From a checkpoint of a small mixture-of-experts model trained on Wikipedia.
Experts: 112 SwiGLU neurons an expert, a softmax router, 12 empty slots to pick.
Training: a variant of Adam for the experts, 283M tokens, 4785 steps.
Below are experts of layer 3 (counted from 0) of a mixture-of-experts language model. Rows are named router (the router's row for the expert) and show model dimensions 128-255. Each number is 500 + 40 x the weight over its row's rms, rounded and kept within 0 to 999. Numbers have three digits each.
After each expert's rows: a language model's description of what the expert responds to. This comes from a sample of Wikipedia text that the model never trained on.

# expert 19
router:420544527486518524492436488497440529464544480423498534500438508518526431500520454498497592573470514540437456397570531564511565504474481494475495525553538507479438514535592529466567551475432551513499544483527541474437479474475532444567560482563454534503502457516552514491508454526521516486506454548514573539501546543516526499544433445525478429460484491521497468471444432456452496430425
It responds to: Nouns after "the". Nouns and adjectives right after the, his or a, and paragraph breaks, such as same, latter, game, band, country.

# expert 7
router:506544534493568550496422496487418526455564518448447554538472449490560446563543483451448530542479524556455482429579518550466530503469455446448512511519486553428442565467549542533529551514507518527470529482523531525491466435454566495511495496519435551500503512536528526484560468519540480431508444479559532534515547482555563473529467449542493437522495538552427449464460454464464511464448
It responds to: Years and numbers. Final digits of years after 18, 19 or 20, plus other numbers and time words, such as 1893, century, BC, minutes.

# expert 23
router:431467526467510513496454480483459521523530513474417495481442442464544437549516449494491515490433579508493472382620506570463522474394496479510515549527534556442501429472530580506533522481480565570476510430553561538462426468375534430567522476509471519459527489526519487420563477516522562456526458537509518500564578527495489469539465446514503496469443477523475471474529475474479530430504
It responds to: Nouns after "a/an". Nouns and adjectives right after a, an or one, often before of, such as number, member, man, succession, fifth.

# expert 8
router:476500605480509553605419469495434518450562489452484532563444482471524523536499444520463543529452535536462442504572570513502525491514436450489532520501526558490470505463491511484537537444505586531454509487505470519463461509506559451504537474536510527481521467517513569436559497556551501434526493506565521507541524519537534483571480458521484485428489531522387467448384456519465494474461
It responds to: Sports competition terms. Sports words in football and other league articles, such as League, Cup, round, final, UEFA, football, and Women's.

# expert 6
router:465558508513534566482454486497466520459547500432431496547467466443511448523529493518520499471508521510451406476571507580476546497482504421506574532551501551418452519412527522454539508472449559525430519485524555501479457527444567450524513510500456519543542483517537569459546494515545504460581507505553526504571514527516547463544456484500477507490498539566459409430443508393447499470505
It responds to: Closing quotes, brackets. Closing quotation marks, parentheses and brackets after titles or acronyms, plus table cell pipes and numbers, as in "HYBRID", 19:00).

# expert 15
router:488504561436537523559504522467463538474510484511417571495435497468498466498538490543444532489473485521516479478532522554520560485484460490507557596547512583530505533525494536452531561470442492555448513503556459552508452472486496404480513457493449499476519474533602505456485472557498514463556529541544516542572540542510513461511423494503464479459499547528485466493449457462492500423476
It responds to: Nouns after prepositions. Nouns and months after prepositions, especially War after World, plus phrases like in terms, in order, for January.

# expert 9
router:493504531497542535538485502462454493469558499473455596525468465474532466533498506481444513566489536523503448448520508580473544509458461515486527509552530583417497471470515489455568498472486533519465536468537521509472465490406541503500523515490449533510519483530545487463496446559523466449520413513504485572584524500523491415498433504568494514486463526529468462495447464441456508444455
It responds to: Field and agency nouns. Topic nouns and suffixes in names of programs, agencies and fields, such as People, Health, Development, Affairs, Advantage.

# expert 16
router:514504508414500524489392496516452535487486512479434546477455524443487428502577500511444587471469525501479489490530444547501523502483447451520562585556542608473487512483507490453479515509488517526464543536562500527516444471452547495524500433505484521446530497551593521513472435536527501489514480505508528604508502576552487448551458494475497465404485494524511479489458436522505505490515
It responds to: Mid-word fragments. Short subword pieces inside longer words, after an initial consonant, like en in plenipotentiary, ing, ed, ract, ren.

# expert 14
router:481560527550551565509457464508483496480530548429479526527505445471559481520486448450436511526478574522442458473570529537438541507497462499469480503518476540410418473447536507449581504482483552539467511423520592530483434508493567520521542539615449504510511484510482556473565471516539458469539460477569550542581510474509540470526492474523507512483402516530467492437454426465481533479484
It responds to: Place and country names. Place and institution nouns ending proper names, such as County, Street, University, States, and country names after athlete names in results tables.

# expert 2
router:458563522500572543519480452486484521471526525426457538534472471448560454537503495471464538528457581560425447452551539555460534548457467440446519521549459544443468504484557536463526521464423530539448535463507583556482439499439577454518532482535440527463567477504516516459567461521528477484542506510563543517577557513504537454515476479553468483485487524564471435434484491442493538466455
It responds to: Commas and periods. Commas and periods ending names or clauses, especially before dates in species authorities, lists of people, initials, and abbreviations like U.S.

# expert 5
router:470531490488505543527464454453418527474554497397486490493464475478486464565528460509493530471442515512494412491555538511456470514470469482466510501527494531457475495378529531427561511504479492499516494496545564551500387507464538508449555485491426477531556495493516598491498454511520551507517505536549538524544598521551523512609485452494479549519508487527440470450425526500463518488474
It responds to: Asian/Arabic name pieces. Middle pieces of Arabic, South Asian, Thai and Japanese names and place names, such as Yussuf, Khal, Raj, Shintoyotsu.

# expert 3
router:508537520497507524511448515496485522454589476472430488541469433409523506563541481486541486522435543520466471405551516581505513542484476474458528565501465565440454508486527502499511534472521567528426500467484585520494402471477518464507509494531481557468541506523555554429553493499564495424550495487533527523577512542512509426497452507535472489463427502501440512487446478443475517446502
It responds to: Institutional title heads. Head nouns and suffixes ending organization names, offices and titles, such as Secretary, School, Municipality, Magistrate's, Director.

# expert 18
router:504517508490484533514477469481460523486520458418458508572471458451534496502514475482495526539510541526466464474519537502447530497496506491444512548521465519402434521482519518445564492417457534511434543446519587526455445485483555455489505512511447499504537469569514525437559473500537491430550503510560540521583523532469517425508460464544511481473463550533478475468475449450443514451480
It responds to: Title and name pieces. Tokens inside proper names and titles of works, places or songs, such as hyphens in Port-au-Prince, The, of, Sox, YouTube.

# expert 1
router:491532484504548488523469499472427565456524507473469537565419425466499403554477483430439525504482535546511498487559559520407520551468501498463535478494533501455458521465529543512562522437489518519438508448554579516473417454496532481501516510591425537500558545480489521483582462516534478469515508537575506539538526548509540469536459537496436463462412497579469474439486484498488484489491
It responds to: Foreign name fragments. Word pieces inside foreign names and rare words, often after particles like de or ibn, such as Albí-st-ur, Del, loqu.

# expert 4
router:472508598493517486470423411495427529469550478449472548511476446469515473502541484439436564554520522537475438470554480561451503505484449491492541520568537595419459520456544564527555513500516524547519551484488520509506442483460537492521472485547496534429518506522531532442544532546526520471517425554552602525520543496512555527532510444509505461471490484536478510447433452505473454493506
It responds to: Name fragments, See also. Middle pieces of surnames and brand names in tables and lists, plus See in "See also" headings and units like km, -year.

# expert 10
router:519529567505525483534404503461499538449506470445507476537423475461531446505542518557467529500453484475454468494578483485489583493444497486484493543526463557435380549474514534550507527507524521524451552494642494480489467450371524492527529533540462526515508508529581518442577463484534457460503501501519479506507519504549530472489454506525505512453484496538415488397468470505472527461485
It responds to: Clause and paragraph endings. Paragraph-ending periods and closing parentheses, plus adverbs and function words mid-sentence such as later, respectively, gradually, among, itself.